config = dict(
    n_layer=14,
    d_model=384,
    n_experts=32,
    experts_per_token=2,
    d_expert=112,
    d_shared_expert=192,
    activation='clamped_swiglu',
    moe_layers=[0, 1, 2, 3, 4, 5, 6, 7, 8, 9, 10, 11, 12, 13],
    router_score='softmax',
    normalize_top_k=True,
    routed_scale=1.0,
    balance_loss=0.0113,
    balance_bias=False,
    router_logit_norm=1.5,
    init_std_router=0.0242,
    lr_router=0.000798,
    vocab_size=32768,
    norm='rmsnorm',
    norm_eps=1e-05,
    tie_embeddings=False,
    optimizer='muon_variant',
    lr=0.0112,
    beta1=0.95,
    batch_tokens=32768,
    seq_len=512,
    train_tokens=389400000,
    steps=11884,
    dataset='wikipedia_en',
)
Below are experts of layer 11 (counted from 0) of a mixture-of-experts language model. Rows are named router (the router's row for the expert), gate (a neuron's input weights, with its number), up (a neuron's input weights, with its number) and show model dimensions 320-383. Each number is 128 + 24 x the weight over its row's rms, rounded and kept within 0 to 255.
After each expert's rows: a language model's description of what the expert responds to; "comes after" lists some tokens at least twice as common just before its tokens as in all text. This comes from a sample of Wikipedia text that the model never trained on. Tokens count by the router's weight.

# expert 18
router [151 146 129 113 123 142 127 154 170 113  86 104 180 116 122 163 139 120 111 115 115  79 121 146 103 110 134 129 147 144 142  85 138 143 157 146 134 152 121 130 103 110 104 148 158 128 138 146 142 100 140 119  95 140 153 129 156 110 135 156 151 145 124 127]
gate0 [156 131 194 164 114 100 120 134 146 118 149 125 132 167  83 122 118 126  89 130 111 129 176 110  98 131 141 117 128 143 144 153 103  89 130  87 152 111 129 127 116 125 106 130 140 107 120 117 163 127 122 154 137 134 152 151 136 132 179 131  98 142 128 109]
up0 [145 142 162 138 107 121 106 110 157 132 136 128 160 154 110 124  99 105 102 105 149 156 165 110  85 122 132 106 110 132 148 143 129  68 151 106 128 133  84 131 121 107 138 134 131 113 159 127 150 140 112 163 121 123 142 149 146  91 130 129  98 155 137 106]
gate1 [123 130 163 101 121 124 118 126 122 142 102 135 125 154 146 134 172 148 122 105 109 110  87 141 102 142 109  74 138 134 144 103 106 150 119 142 147 106 106 142 133 156 128 133 116 148 115 137 109 180 115  65 149 112 145  79 112 170 148 193 154 131 103 150]
up1 [160 120 157 113 108 118 141  96 131 151 106 140 118 155 118 129 147 138  80 113  86 126 109 123  80 141 115  88 101 122 119 103 122 179 124 128 176 111 100 129 126 115 127 124 121 142  93 140 137 159 140  88 137 114 134 135 141 137 147 213 132 128 122 150]
gate2 [135 134 102 108 128 120 120 151 149 161 113  99 138 153 146 103 138  90 129 109  98 161 105 117 178 166 145 166 147 115  87 126 127 137 150 131 115 104 102 135 129 125  91 139 114 118 114 126 142 156 161 139  96 131 116 125 150 123 130 169 105 148  89 102]
up2 [130 141 110 103 128 161 148 158 156 139 100 142 122 142 152  89 164  83 105  87 118 137 104 115 146 150 145 138 150 138  96 132 156 123 178 143 131 100 101 133 111 106 105 136 140 138 125 112 143 141 158 131 129 118 108 134 109 133 131 179 131 158 103 140]
Description: Label words in infoboxes, succession boxes, headings and list items, such as Personal, Preceded, Location, Place of birth, Career.
comes after: "-", "==", "\n\n", ":", "===", "|"

# expert 0
router [107 116 151 132 113 126 147 135 122 133 135 107 126 151 115 128 127 149 114 115 133 188 130 131 127  83 158 151  91 108 161 141 153 146 131 162 153 118 108 125 122  80 132 120 148 114 125 127 129 133 117 146 118  90 159 123 151 148 112 114 144 127 125 154]
gate0 [123 128 115 113 160 128 138  97 131 140 153 119 128 127 122 138 116 111 131 111 130 165 103 124 189 150 128  91 100 164 119 124 138 129 129 149 166 130 122 147 134 126 125 143 144  96 163 134 140 116 112 160 170  60 133 131 115 101 156 136 141  92 148 101]
up0 [116 151 101 122 157 129 134  82 157 103 127  98 112 120 121 138 119 111 140 116  93 139  87  97 156 162 102 129 137 168 185 159 107 118 132 143 133 128 142 177 128 100 119 146 155 121 138 130 130 143 125 112 125  72 148 137 134  76 159 114 145 123 147 121]
gate1 [113 150 143 143 138 141 134 129 106 112 112 146 121 126  99 104 122 121 143  96 102  92 149 125 170 134 121 157 133  99  88 128  94 109 112 206  65 147 130 109  66 111 139 127 140 190 139 122 129 116 147 135 128  94 141 116 135 118 146  65 159 140 162 151]
up1 [119 131  86 147 107 129 142 131 129  73  91 150  97 121  91  68 157 114 141 105 114 110 124 125 163 126 128 173 157 114 108 128  99 121 133 153  92 103 146  99  74 117 112 137 127 138 131 161 160 135 170 122 133 101 105 109 122  98 136  92 114 158 155 135]
gate2 [148 145 118 115 104 101 136 138 180  98 152 104 169 126 111 124 119 114 110 122 102 132 152 145  91 143 181 137 137 125 149 132 115 118 103 111 148 135 125 118 142 133 162 138  93 119 106 140 100 125 157 114 191 137  88 107 137 138 150  76 130 129 164 125]
up2 [144 147 130 142 114 102 123 120 152 107 150 121 163 124 140 159 104 162  99 114 123 111 143 103  84 149 195 153 149  92 146 138 105 100  88 139 165 141 139 112 135 113 167 124 112 117 118 116  97 129 151 109 144 132  75 122 131 162 187 103 102 138 154 128]
Description: Opening parentheses before converted units, en dashes in scores and year ranges, plus signs, spaces in dates, such as (240 ft), 0–1, +0.05.
comes after: " |", "0", "1", ";", "2", "3"

# expert 9
router [128 173 137 112 131 168 144 149 144 127  81 146 131 112 173 144 163 109 145 151 137 122 128 137  77 152 150 138 170 103 114 129 151 128 130 108 117 159 159  90 134 146  79 136  84 121 138 166 110 116 131 187 127 109 157 142 125  86 124 126 116 108 114 123]
gate0 [124 114  68 178 142 146 129 126 116 131 139 139 120 128 137 137  98 110  87 125 120 156 179  85 166  94 100 124 133 123 139 128  97 126 172 131 128 125 149 139 125 145 105 127 120 114  73 124 141 150 130 111 156 103 106 149  97  90  90 124 145 126 109 103]
up0 [105 136  77 141 151 153 138 150  63 105 183 136 133 155 127 113 111 117 140 162 103 111 196 112 146 137 123 157 133 128 120 127 110  89 131 126 118 132 162 165 145 140 109 143 142 162 100 135 168 117 176 131 158 138 100  97  98 117 130 102 131 172 101 100]
gate1 [130 136 142 104 119 172 120 159 121 115 114 120  63 125 147 141 121 139 108 126 114 154 100 127 101 111 142 204 149 164 135 146  86 160 164 123 102 150 144 150 130 133 111 145 100 133  95 128 136 126 123 157 148 137 141 110 115 126 172 135 126 115 153 115]
up1 [130 154 145  94 122 128 129 130 157 131 102 137  61 111 130  85 134 163 103 152 145 120 150 105 101  98 140 171 150 128 128 140  94 139 150 121  90  87 102 147 132 136  99 129  99 139  98  92 138 133 102 122 145 158 155 132 115 136 107 138 135 112 140 129]
gate2 [137 123 166 114 158 107 128  99 145 150 169 127 159 127 143 111 103 101 115 156 135 144 120 108 153 122 134 169 131 138 126 147 119 122 123 166 145 133  96 108 163 142 150 115 145  96 123 129  99 151 106 157 159 107 127 152  87 156 143 119  71 144 111 161]
up2 [108 126 149  92 150 136 133 100 135 164 152 154 154 124 137 134 109  86 110 135 123 145 140 140 168  63 123 152 131 127 134 149  67 121 141 108 112 157 105 106 123 100 110 161 137 138 130 128 128 150  97 134 152 127 122 138 110 143 113 133  93 139 143 149]
Description: Pipe separators between cells in table rows and headers, plus coordinate marks like °N and list openers such as See and List.
comes after: "0", "1", "\n", ")", " |\n", "%"

# expert 12
router [147 169 135  96 128 120 134 128 125 132 113  58 150 106 125 154 116 155 116 110 135 145 119 145 155 109  98 159 148 177 137 112 151 117 143  99 117 105 123 181 131 116 139 145 112 168 132 127 162 153 147 143 134  79 108 130 108 101 122 112 109 147 124 118]
gate0 [161 146 159 146 156 132 139 119 155 126 130  88 115  97 151 150  98 120 106 122  74 107  99  86 143 134 142 112  72 161 125 144 140 119  90 124 115 134 107 151 126 145 112  77  91 168 136 133 150 171 105 132 110 110 124 121 116 127 131 102 122 164  82 131]
up0 [145 131 154 165 114 151 151 126 175 127 138 108 116 143 119 176 121  86 111 110 122 111 105  92 128 113 132 165  89 148 109 133 147 101 115 124 113 137 137 153 149 153 109  94  95 173 145 109 109 146 106 145 112  95 125 128 132 152 128  93 129 145 105 147]
gate1 [102 139 111 117 184 127 133 130 160 119 142 121 144 131 124 149 133 122  93 168 102 152 130 122 105 155 141 140 117 105 132 171 150 159 154 116 118 135 127 164  95 134 125 125 145 157 100  97  91 120  80 153 128 111 107 125 115 111 133 127 143 151 117 138]
up1 [ 84 144  94  99 138 118 124 111 159 144 144 119 131 147 102 123 137 150  90 165 100 160 121 102 119 167 138 163 116 126 160 152 135 170 163 166 111 146 129 133 116 145 135 100 135 150 136 108  92 163  94 139 146 110 137 140 122 122 114 131 156  88 116 128]
gate2 [152 157 169 128 168 122 137 101 128 145 123 112 132 105  68  59 110 126 125 137 135 137 168 127 130 127  96 124 129  78 126  73 112  98 105 108 147 129 116 156 107 169 135 111 128 137 123 127 106 208  98 115 151 161  79 138 127 176 145 153 103 128 115 118]
up2 [156 145 167 117 129 113  94 134 145 140  77 101  77 125  82 107 150 105  91 150 143  96 163 119 108  76 130 147 136 131 130  88 114 109 111 130 149 165 137 135 114 141  80 118  97 115 104 116 135 187 106 142 165 139 123 109 145 197 126 140 118 131 112 128]
Description: Common nouns after the or a naming places, structures, measures or body parts, such as town, village, beam, length, footbridge, jaw.
comes after: " the", " a", " The", " an", "'s", "The"

# expert 17
router [156 152 105  96 182 122 152 132  97  98 131 105 121 121  67 154  70  94  99  93 112 133 117 146 110 129 129 123 167 136 130 126 142 149 127 162 125 163 118 150 140 163 130  84 162 106 100 110  98 128 108 159 141 103 151 113 119 122 118  84 162 138 156 111]
gate0 [ 96 137 174 141 156 131 130 141 133  70  89  87 171 110 168  73 118 117 135 132 122 132 118 135 111 143 175 104 123 154 112 154 129  87 123 150 132 172 156 133 131 114 111 164 102 109 143  66 153 163 122 103 118 151 123  93 167 128 128  98 140 116  74 137]
up0 [106 138 193 126 112 124 138 131 142 100  81 124 174 102 115  83 111  99 125 123  97 135 107  99 130 154 174 119  95 148 128 131 125 105 118 154  98 165 157 127 111 159 135 145 133 140 141  98 121 147 118 122 109 136 148 104 141 135 148 123 128 121  81 125]
gate1 [150 108 116 103 151 141 177 152 160 133 103 126 112 106 121 123 118  99 200 141 104 123 121 145 150 145 124 155 167 107 130 160 127 152 154 156 146 127 113 159 118 116 158 115 134 132  88 108 139 102 150 138 118 100 117 119  84 135 141 174 136 115  94  91]
up1 [141 113 119 126 125 113 158 125 167 135  89  89 109  91 156 148 124  84 172 124 125 101  90 156 124 168 155 169 129  96 118 147 156 142 145 171 124 105 119 160 126 127 149 120 123 157 122 135 110  91 128 156 147 111 116  97 133 154 148 150 153 145  99 136]
gate2 [ 89 127 142 119 136 142 142 155 133 159 135 172 161  86 102 119 122 114 131 161 100 142 121 139 127 154 113 114 117 132 139 145 130 120 157 129  99 105 136 204 119  95 159 140 182 116  91 169  93 137 110 129 122 148 132 162 135 148 121  71 138 161 177 131]
up2 [113 126 120 150 156 135 166 140 108 112 142 148 151 109 118 125  79 117 102 146 113 126  95 128 111 129 147 123 104 123 135 141 129 102 115 120 137 106 137 189 116 112 150 117 168 113 100 146  82 123  94  81 142 119 124 122 127 154 109  88 136 140 135 146]
Description: Quantity words like many, several, these, some, and digits after decimal points in money amounts like $2.5 billion.
comes after: " of", ".", " and", " $", " for", " with"

# expert 20
router [148 140 155 102 165 133 166 101 179 124 117 167 163 141 152 120 114 135 159 121 149 112 189 156 189 121 108 134 131  81 102  85 113 142 129 104 113 106 118 158 142 115 133 114 154 113  95 153 132 128 140 116 129  96 155 187  85 112 149 120 152 136 141 149]
gate0 [148 128  84 115  95 114 119 101 151 148 125 126 108 116 113 118 130 104 118 133 106  85 107 101  89 117 173 114 108 105 115 121  72 111 119 165 137  93 117 123  82 133 133  97 130  94 120 120  90 135  52 131 103 148 134 124 142 132  90 146 146 157 189 112]
up0 [139 132 126 112 102 106 141  90 158 141 102 112  95 113 104 134 137 112 125 139  82 116 139 101 115 140 138 104 143 135 117 127  81 117 131 152 122  90 121 120  86 126 169  88 136 130 152 113  97 159  90 138 150 123 115 103 157 105 118 172 144 144 124 127]
gate1 [157 133 119 113 101  95 145 132 148 136 147  77 161 173 123 119  94 113 102 145 171 129 159  88 119 128 134 131 133 115 178 137 141  98 143  95 149 109 133 104 115 148 107 144 147 166 124 150 109 165 154 138  99 100 120 181  98 139 126 124 151  98  82 169]
up1 [180 129 114 123  94 115 131 128 145 157 183 106 121 141 136 126  92 121 115 143 148 140 178  87 148 143 155 133  98  85 135  83 117 121 147 125 146 154 128 115 122 144 131 159 121 150  84 146 127 124 159 124  78 106 122 145 104 148  88 132 157 145 131 154]
gate2 [101  61 123 112 116 143 121  97 143  89 129 113 130 102 118 130 153 146  75 107 100 100 122 122 111 105 136 138  84 139 105 158 124 119  99 139 163 159 118 135 185 176 177 120 139 101 126 144 152 132 161 122 134  92 113 128 105 117 116 119 130 125 133 133]
up2 [ 79 109 148 142 108 128 104  84 153 104 142 112 142 128 117 134 130 118  87 111 110 102 100 109 129  92 119 170  91 165 132 186 124 126 135 139 137 128  74 154 171 178 187 117 126 122 114 138 153 150 174 108 148  94 114 112 110 113 107 156 137 148 138 127]
Description: Pipe and slash separators in sports and chart tables, and the or a after prepositions in sports and event text.
comes after: " |\n", " in", " of", " for", " at", " during"

# expert 28
router [111 106  90 145 110 133 134 109 146 156 154 180 134 154 112  72 133 112 146 108  82 135 177 137 144 103 125 116 109 125 125 138 110 121 125 139 125  69 139 124 135 133 174 113 134 109 127 151 119 152 149 141 142 110 129 145 139 113 163 125 114 139 136 128]
gate0 [114 104 137 118 184 125 151  92 142  93 104 110 129 161 139 106 142 130 147 115 150 120 135 124 149 146 155 128 119 154 132 133 134 165 134 131  92 160 127  99 129 104 116  72 113 136  90 134 113 134 151 128 133 136 119 142 131 150 118  80 103 145 138 113]
up0 [101 140 132 129 150 120 146 112 153 118 113  93 142 161 128  94 143 131 156 164 139 118 122 125 137 139 195 135 102 127 126 119 137 147 126 129 124 134  94  93 124 133 135 107 108 127  97 145 105 117 145 125 118  87 108 164 143 147  94  62 110 128 194  91]
gate1 [137 133 130 129 118 129  97  83 131 100 135 161 128 123 126 164 107 119 139 154 138 152 112 150 153 116 155 130 107 179  97 153  82 160  99 141 118 174 113 194 151  88  95 181  98 170 160 136 136 120 161 135  81 117 109 128 128 158 147 143 125  99 185 131]
up1 [125 124  95 141 103 152  96  60 141 106 118 140 135 100 120 163 125 115 144 134 134 145 126 139 133 116 126 138 104 206 110 145 110 168  91 156 117 159  99 180 142  75 106 164  96 150 136  78 150 138 159 131 117 121 102 119 152 135 127 160 109 134 127 144]
gate2 [114 144 104 134  92  91 133 138  97 131 133 158  89 153 108 123 130 143 132 145 124 171 107 120 108 140  93 135 117 152 152 176 123 108 120 121  81  95 144 185 151 107 158 112 159 180 162  78 105 111 120 160 117  86 108 147 134 113 134  92 123 108 156 186]
up2 [126 114  71 130  93  82 112 131  96 135 131 142 127 129 105 133 129 114 149 116 104 111 153 127 117 137 126 151  82 156 172 142 107 126  93 116 114 100 120 153 160  96 167 141 151 149 159  83 135 156  94 149 125 102 104 176 132 118 100 122 145 112 164 186]
Description: Line-initial bullets, pipes, colons and equals signs that start infobox lines, table rows and headings (- Floor count, | Eleanor, = Death).
comes after: "\n", " |\n", ")\n", ".\n", ")", "\n\n"

# expert 31
router [145 170 141 143  98 118 108 134  75 153 101 120 120 123 125 143 151 125 144 137 110 133 100 134 106 127 108 123 119  97 122 112 127 118 148 115  96 135 127 109 153 152 107 128 141 184 130 108 123 167 114 106 120 149 111 154 130 113  87 138 115 152 113 148]
gate0 [167 128 123 156 119  94 109 111 148 136 106 115 118  96 117 105 112 132 120 135 139 142 138 131 145 120 118 108  94  96 165 124 183 112 113 157 142 107 116 103 112 115 165  97 136 146 115  75  99 159 108 162 144 116 114 154 138 144 112 116 134 120 114 116]
up0 [148 150 113 123 115 112  70 124  96 125 115  92 104 107 137  96 117 106  94 108 144 161 165 132 154 107 113 125 100 131 139 124 175 115 125 176 117 103 113 143 120 110 134 115 133 147 129  76 100 160 104 159 126 155 114 150 163 139 164 109 123 143  99 122]
gate1 [143 130 127 115  99 126 137 101 137 144 124 126 123 114  86 134 110  99 131 113 127 130 182 131 138 121 119 118 133 118 111 132 163 121 149  98 118 119 103 140 134 144 175 138 125 131 155 123 131 155 139 134 127 151 138  87 115  66 134 132 124 146 116 125]
up1 [161 158 135  97  89 126 130 141 133 131 138 119 137 121 113 117 165 105 129 109 133 104 163 105 138 117  98 118 133 141 108 141 162 128 142 110 112 116 124 114 149 137 162 126  85 149 153 106 144 154 127 139 150 131 146 102 136  67 114 140 103 136 115 126]
gate2 [113 100 159 184 128 132 129 154 144 108 155 103 156 161 153 131 144 148 102 113  87 137 147 117 127  70 117 116 116 127 108 143 128 174 122 131 100 144 134 144 137 165 136 110 135 180 155 133 114 147 115 163 134 129 115 115 122 136 145  77 117 101 122 114]
up2 [114 107 164 175 103 121 106 144  92 136 140 103 182 137 139 124 140 141 104 120 108 133 141 109 135  94  90 155  91 124 145 148 127 161 126 118 108 150 120 136 139 154 133 123 125 168 163 106 122 147 101 143 139  94 136  89 124 142 123 116 113 110 130  98]
Description: Digits in table cells such as rankings, scores, statistics and temperatures (| 1 | Rider, 32–47, 23 goals), plus track-list numbers.
comes after: " ", " |", ".", "–", "|", " ("

# expert 24
router [152 199 137 111 111 165 110 139  99 123 111 129 119  93 130 161 117 119 120 102 123 125 130 147 105 139 103 139 147 136  98 157 161 133 148 148 141 130  86 102 141 186 116 145 137  75 177 145 140 132 133 106 130 130 116 127 162 124 154 118 132  91 147 108]
gate0 [110 134 130 131 175 152  88 144 172 129 114 166 112  92 127 160 108 132 151  95 131 139 149 140 161  96 162 135 116  91 105  92  97 168 109 120 159 134 152  89 122 138 157 163 133 114 111 137 146 147 101  93 161  72  94 134 116 142 170 161 108 140 118 129]
up0 [127 134 112 135 153 136  92 118 149 147 128 175 106 110 120 160 110 115 148  93 163 154 132 151 173 110 144 133 112 113 125 110 118 156 112  96 177 112 131 105 114 124 165 169 118  95 141 155 131 135 118  90 161  94 114 119 136 144 148 146 122 121 136 117]
gate1 [135 108 132 134 146  86 149 137 162 131 150 135  89 137 111 113 133 121 147 127 119 118 138 100 119 142 132 134 119 113 165  94 130 122 117  96 123 144 142  90 103 125 106 163 129  77 128 107 111 140 153 117 131 101 108 139 123 140  89 115 121  97 129 152]
up1 [126 114 120 129 152 115 145 127 171 151 130 127 119 156 130 118 120 135 144 114  94 138 131 109 129 148 131 111 105 109 137  94 118 150 133 119 128 115 120 107 116 117 123 157  82 107 118  95 114 120 146 119 123 121 104 146 115 155  99 100 123  90 161 151]
gate2 [ 93 138 102 136 113 125 168 165 124 143 145 122 100 133 165 171 100  76 109  92 126  76 139 116 127 104 132 115 115 106 149 144  57 124  98 129 166 123 144 121 147 154 133 104 182 159 176 128 156 146  98 134 106 135 151 178 110 106 167 110 119 129  91 150]
up2 [110 147 109 157  92  96 160 149 133 147 103 107  92  88  99 142 137 126 106 137 147 110 114 102 156  96 142 104 124  86 115 129 112 165 133 109 129 102 117 162 138 130 133 115 164 143 145 108 145 139 164 144 147 141 152 142  88 107 133 127 157  94 110 126]
Description: First three digits of years like 201, 199, 183, and leading digit groups of other numbers in tables and infoboxes.
comes after: " ", " (", "–", "_{", "(", "/"

# expert 7
router [116 145 121 129 194 147 118 103 135 132 148  84 134 156 106 126 127 107 131 141 150 159 152 137 162 148 111 125 161 112 108 121 130 133 109 148 124 124 121 172 108 152 160 123 148 147 114 160 139 129 108 146 178  89 137 129  80  94 166 109 142 127 162 147]
gate0 [129 126 147 128 115 146 101 112  97 123 101 107  87  78 181 121 151 124 159 124 106 116 142 147 137 137 170  99 122  96 119 102 110  90 170 183 121 104 123 132 108 130 144 142  92 143  95 145 156 156 102 115 109  91 113  98 124 155 163 137  99 141  96 108]
up0 [143 113 156 109 148 140 111 134 103 100 119  93  93 104 173 137 152 129 135 134 111 133 160 140 126 150 175 123 125 151 147  86 112 101 166 157 111 101  93 155 108 117 129 145  77 124 103 122 138 136  89 127 106  97 127  96 125 162 140 123 107 156  68 102]
gate1 [118 115 142 124  82 123 144 135 125 174 105 128 124 145 101 128 119 120 113 113 127 152 135 128 118 188 127 129 134 162 108 148 118 113 111 137 136 105  92 140 158 176 143 138 156 108 105 136 127 113 149 141 153 127  93 115 127 112 143 124 107 123 110 131]
up1 [107  96 110 136 159 125 169 113 127 154 127 123 105 161 128 135  93 135  95 131 136 195 139 133 127 202 166  98 109 128 128 133 119 151 141 146 148 141  96 139 124 161 187 142 118 173 110 142 128 114 105 127 185  92  76 120 115  96  98 138 131  91 123 152]
gate2 [127 133 122 159 145 108  73 146 121 124 128 148 125 118 127 142 147  99 138 147  72 110  84 146 131 115 200  98 112 155 154 105  92 118 111 144 101 130 114  98 113 141 134 108 115 135 124 128 134 135 166 160 123 142 127 108  75 131 118 113 127 147 133 161]
up2 [157 179 134 155 123 119 110 156 123 127 125 143 130 125 129 140 133 124 144 155 120 117  70 145 146 108 179 116 144 158 139 128 131 105 111  91 106 136 128 106 108 124 130 124 126 116 149 113 138 149 107 132 156 106 137  96  79 145 120 116 144 101 144 154]
Description: Articles and possessive determiners opening a noun phrase, such as the, a, The, his, its, their, this, new.
comes after: " of", " in", ".", " to", " the", " a"

# expert 13
router [ 89  95 154 142 124 119 152 112 135 146 171 151 102 168 114 134 125 158 143 119 104 166 169 123 125 127 154 182  79  80  90 152 163 138 124 208 156  80 110 152 125 113 146 125 138 131 111 117 157 163  95 105 131 136 100 155 149 135 122 134 126 119 114 132]
gate0 [104 128 153 128 114 125 138  71 105  84 127 133 106 134 121  90 122 125 136 131 154 136 123 124 137 123  93 165 139 113 126  97 152  79 151 180  91 153 110 142 122 123 102 125  99 133 153 117 118 123 141 142 160  61 119 127 182 148 120  89 105 118 160 121]
up0 [102 118 158 132 113 108 138 127 132 134 132 130  84 121 117 104 113 114 119 122 156 143 110 117 126 110  99 112 161 101 136 130 128 118 155 155 100 141 123 141 124 146 106 116 132 128 139 145 123 141 164 169 152  84 106  80 164 134 114 106 115 121 150 115]
gate1 [120  66 108 152 160 155 101  94 154  96 127 119 116 139 125 152 119 123 154 141 142 122 112 120 127 131 138 131 150 181  83 145 158 137 110 116 134  94 115 145  77 102 140 136 110 167 110 110 113  97 126 139 139 110 111 130 134 150 153 135  94 165  93 140]
up1 [105  73 131 166 142 168  77  94 157 114 128 110 132 147 121 163  98 138 147 134 110  96 125 119 129 138 149 116 153 159  91 127 154 154 113 129 117  85 120 137 101 112 146 117 105 166 117 115 130 105 140 139 109 112 132 127 120 118 136 140 111 163 102 126]
gate2 [112 144 127 120 120 154 151 158 134 152 144 104  94 109  82 175 104  95 139 140 142 134  90 145 162 145 161 128 152  94 164 159 163 121 149  96 154  91 122 131 152 159 117 101 134 117 112 139 143  95 116 164 155 128 174 102 110 105 116 121 178 125  69 145]
up2 [ 83 113 169 150 156 138 142 146 143 179 153 102 129 114  82 168 100 115 138 119 142 138 140 118 159 114 137 123 170 138 158 125 127 139 146 117 130  86 154 115 144 141 104 147 164 167 144 123 145  95 129 151 180 143 150 109 111 101 123 109 125 177 122 146]
Description: Bare space tokens before numbers in table cells, scores and coordinates, plus hyphens, en dashes and slashes in ranges (25–8, black-ops).
comes after: " |", "|", ";", " in", ":", " October"

# expert 27
router [123 128 129 163 129 138  85 100  91 143 177 166 100 148 143 141  99 129 111 120 138 111 109 133 118  94 124 127 166 127 124 104 148 104 170  77 109 146 153  96 147 114 107 106 126 110 157 133 141 183 162 132 134 112 167 127 157 121 119 129 147 108 122 134]
gate0 [ 88 133 142 115 111 111 135  75 104 112 139 127 144 112 121  85 109  89 138 131 122 151 129 118 156 143 150 120 137 189 111 112 104 117 125 107 131 147 104 124 110 160 141 171 126 117 159 100  83 133 127 141  93 119 168 118 163 142 128 133  96  89 153 144]
up0 [100 141 121 125 107 105 131  98  78 126 141  79 115 144  90  97 146  88 150 167 121 153 108 139 177 142 140 165 144 159 145 121 120 118 111  97 138 163 109 145 114 148 154 114 104  99 155 104 118 167 130 123 137 137 156 145 152 114 108 108  89 135 112 138]
gate1 [129 135 128 146 125 132 136 141 110 133 125  98 147 100 106 146 149  94 129 101  94 138 112 100 105 100 139 138 120 127 114 145 145 133 173  99 130 125 153  97 172 150 133 119 130 127 149 150 191 135 122 127 132 139 126 110 139 129  73 146 158 106 127 142]
up1 [118 107 128 122 116 114 112 126  80 134 165 134 137 123 118 126 138 107 119  79 113 128 116  99 124 102 121 159 122 129 117 159 156 127 159 120 113 128 118 134 193 108 129 121 157 129 141 130 174 131 155 120 156 172 134 149 113 125 131 171 141 135 133 126]
gate2 [130  94 127 103 137 105 135 124 108 128 128  74 121 129 125 126 110 153 121 119 166 124  94 111 107 114 140 121 102 143 139 123 145  88 130 131 107 149 113 132 159 116 126  87 106 155 145 105 205 126 118 146 162 131 164 119 123 120 135  91  92 171 121 135]
up2 [126 108 124 153 109 117 124 116 101 117 122  96 167 131 120 104 131 140 120 137 127 139  94 145 109 124 128  95  85 148 115 126 119  91 120 131 109 131 159 110 154 137 148 103 122 158 134 116 176 144 151 157 141 121 139 107 124 136 106  82 134 118 130 143]
Description: Words in biographies describing roles or positions after was, as or a, such as appointed, became, member, second, former.
comes after: " was", " as", " a", " is", " became", " and"

# expert 23
router [112 134  74 114 110 138 120 128 132 152 129 115  98 131 149 127  96 131 110 145 120 107 104 134 116 120 191  98 122 145 122 114 105 133  99 131 122 131 120 103 152 159  97 121 126 125 129  94  89 111 160 111 131 149 138  88 104 131 110  67 130 169 124 132]
gate0 [117 140  93 122 116 115 132 121 139  74 152 176 139 146 145 136 157 161 159 155 138 121 214 112 135 107 111 141 152 145 136 169 134 131 132 149 128 116 101 161 127 118 134 146  88 132 126 110  45 113  99  84 120 146 123 145 125  90 124 122 114 162 142 132]
up0 [110 169  98 130 145  77  96 109 135 101 146 154 128 138 123 160 130 145 153 148 132 126 168 104 133  84 138 141 151 129 137 138 115  98 119 135 110 127 137 147 147 105 104 110  87 110 151 109 100 116 118 105 135 117 142 129 120 111 179 106 114 117 123 132]
gate1 [ 77 107 137 178 167 168 108 105 173 149 126 122 119 102 109 123 120 160 157 108 155 180 135 128 104 135 118 146 135  97 102 128 103 111 143 102 132  78 154 154 159 154 161 117 112 157 118 108 172 107 178 167 151 137 109  82 102 148  97 112 150 161 116 151]
up1 [ 84 129 101 163 160 136 122 110 177 149 156 114 150 122 140 109 141 146 151 117 124 159 162 123 135 117 144 136 132 113 105 121 121 109 149  75 101  61 162 140 144 164 159 132 142 131 119 106 171 143 156 157 142 132 148 111 100 166  99 102 156 148 107 170]
gate2 [138 133  69 125 100 171  75 120 156 108 164 145 100 136 110  94 129 123  68 134 171 129  99 135 105 174 120 128 133 116 110 155 172 136 153 118 138 158 113 101 122 155 135 160  90 150  95 119 144 131 149 109  93 122 130 110 121 122 127 140 107 123 100  85]
up2 [127 126  73 118 111 179  80 127 158 147 165 151 118 124 110 111 140 109  94 112 187 120 114 135 107 192  88 128 122 110 112 132 162 131 185 134 155 147 140 101 124 124 122 153  93 146 107 139 154 137 142 114 103 131 125 100 137 138 127 139 131 128 104  95]
Description: Sentence-initial He or she and the verbs after them in career narratives, plus and, but, e.g. He signed, joined, served.
comes after: ",", " he", " to", ".", " He", " and"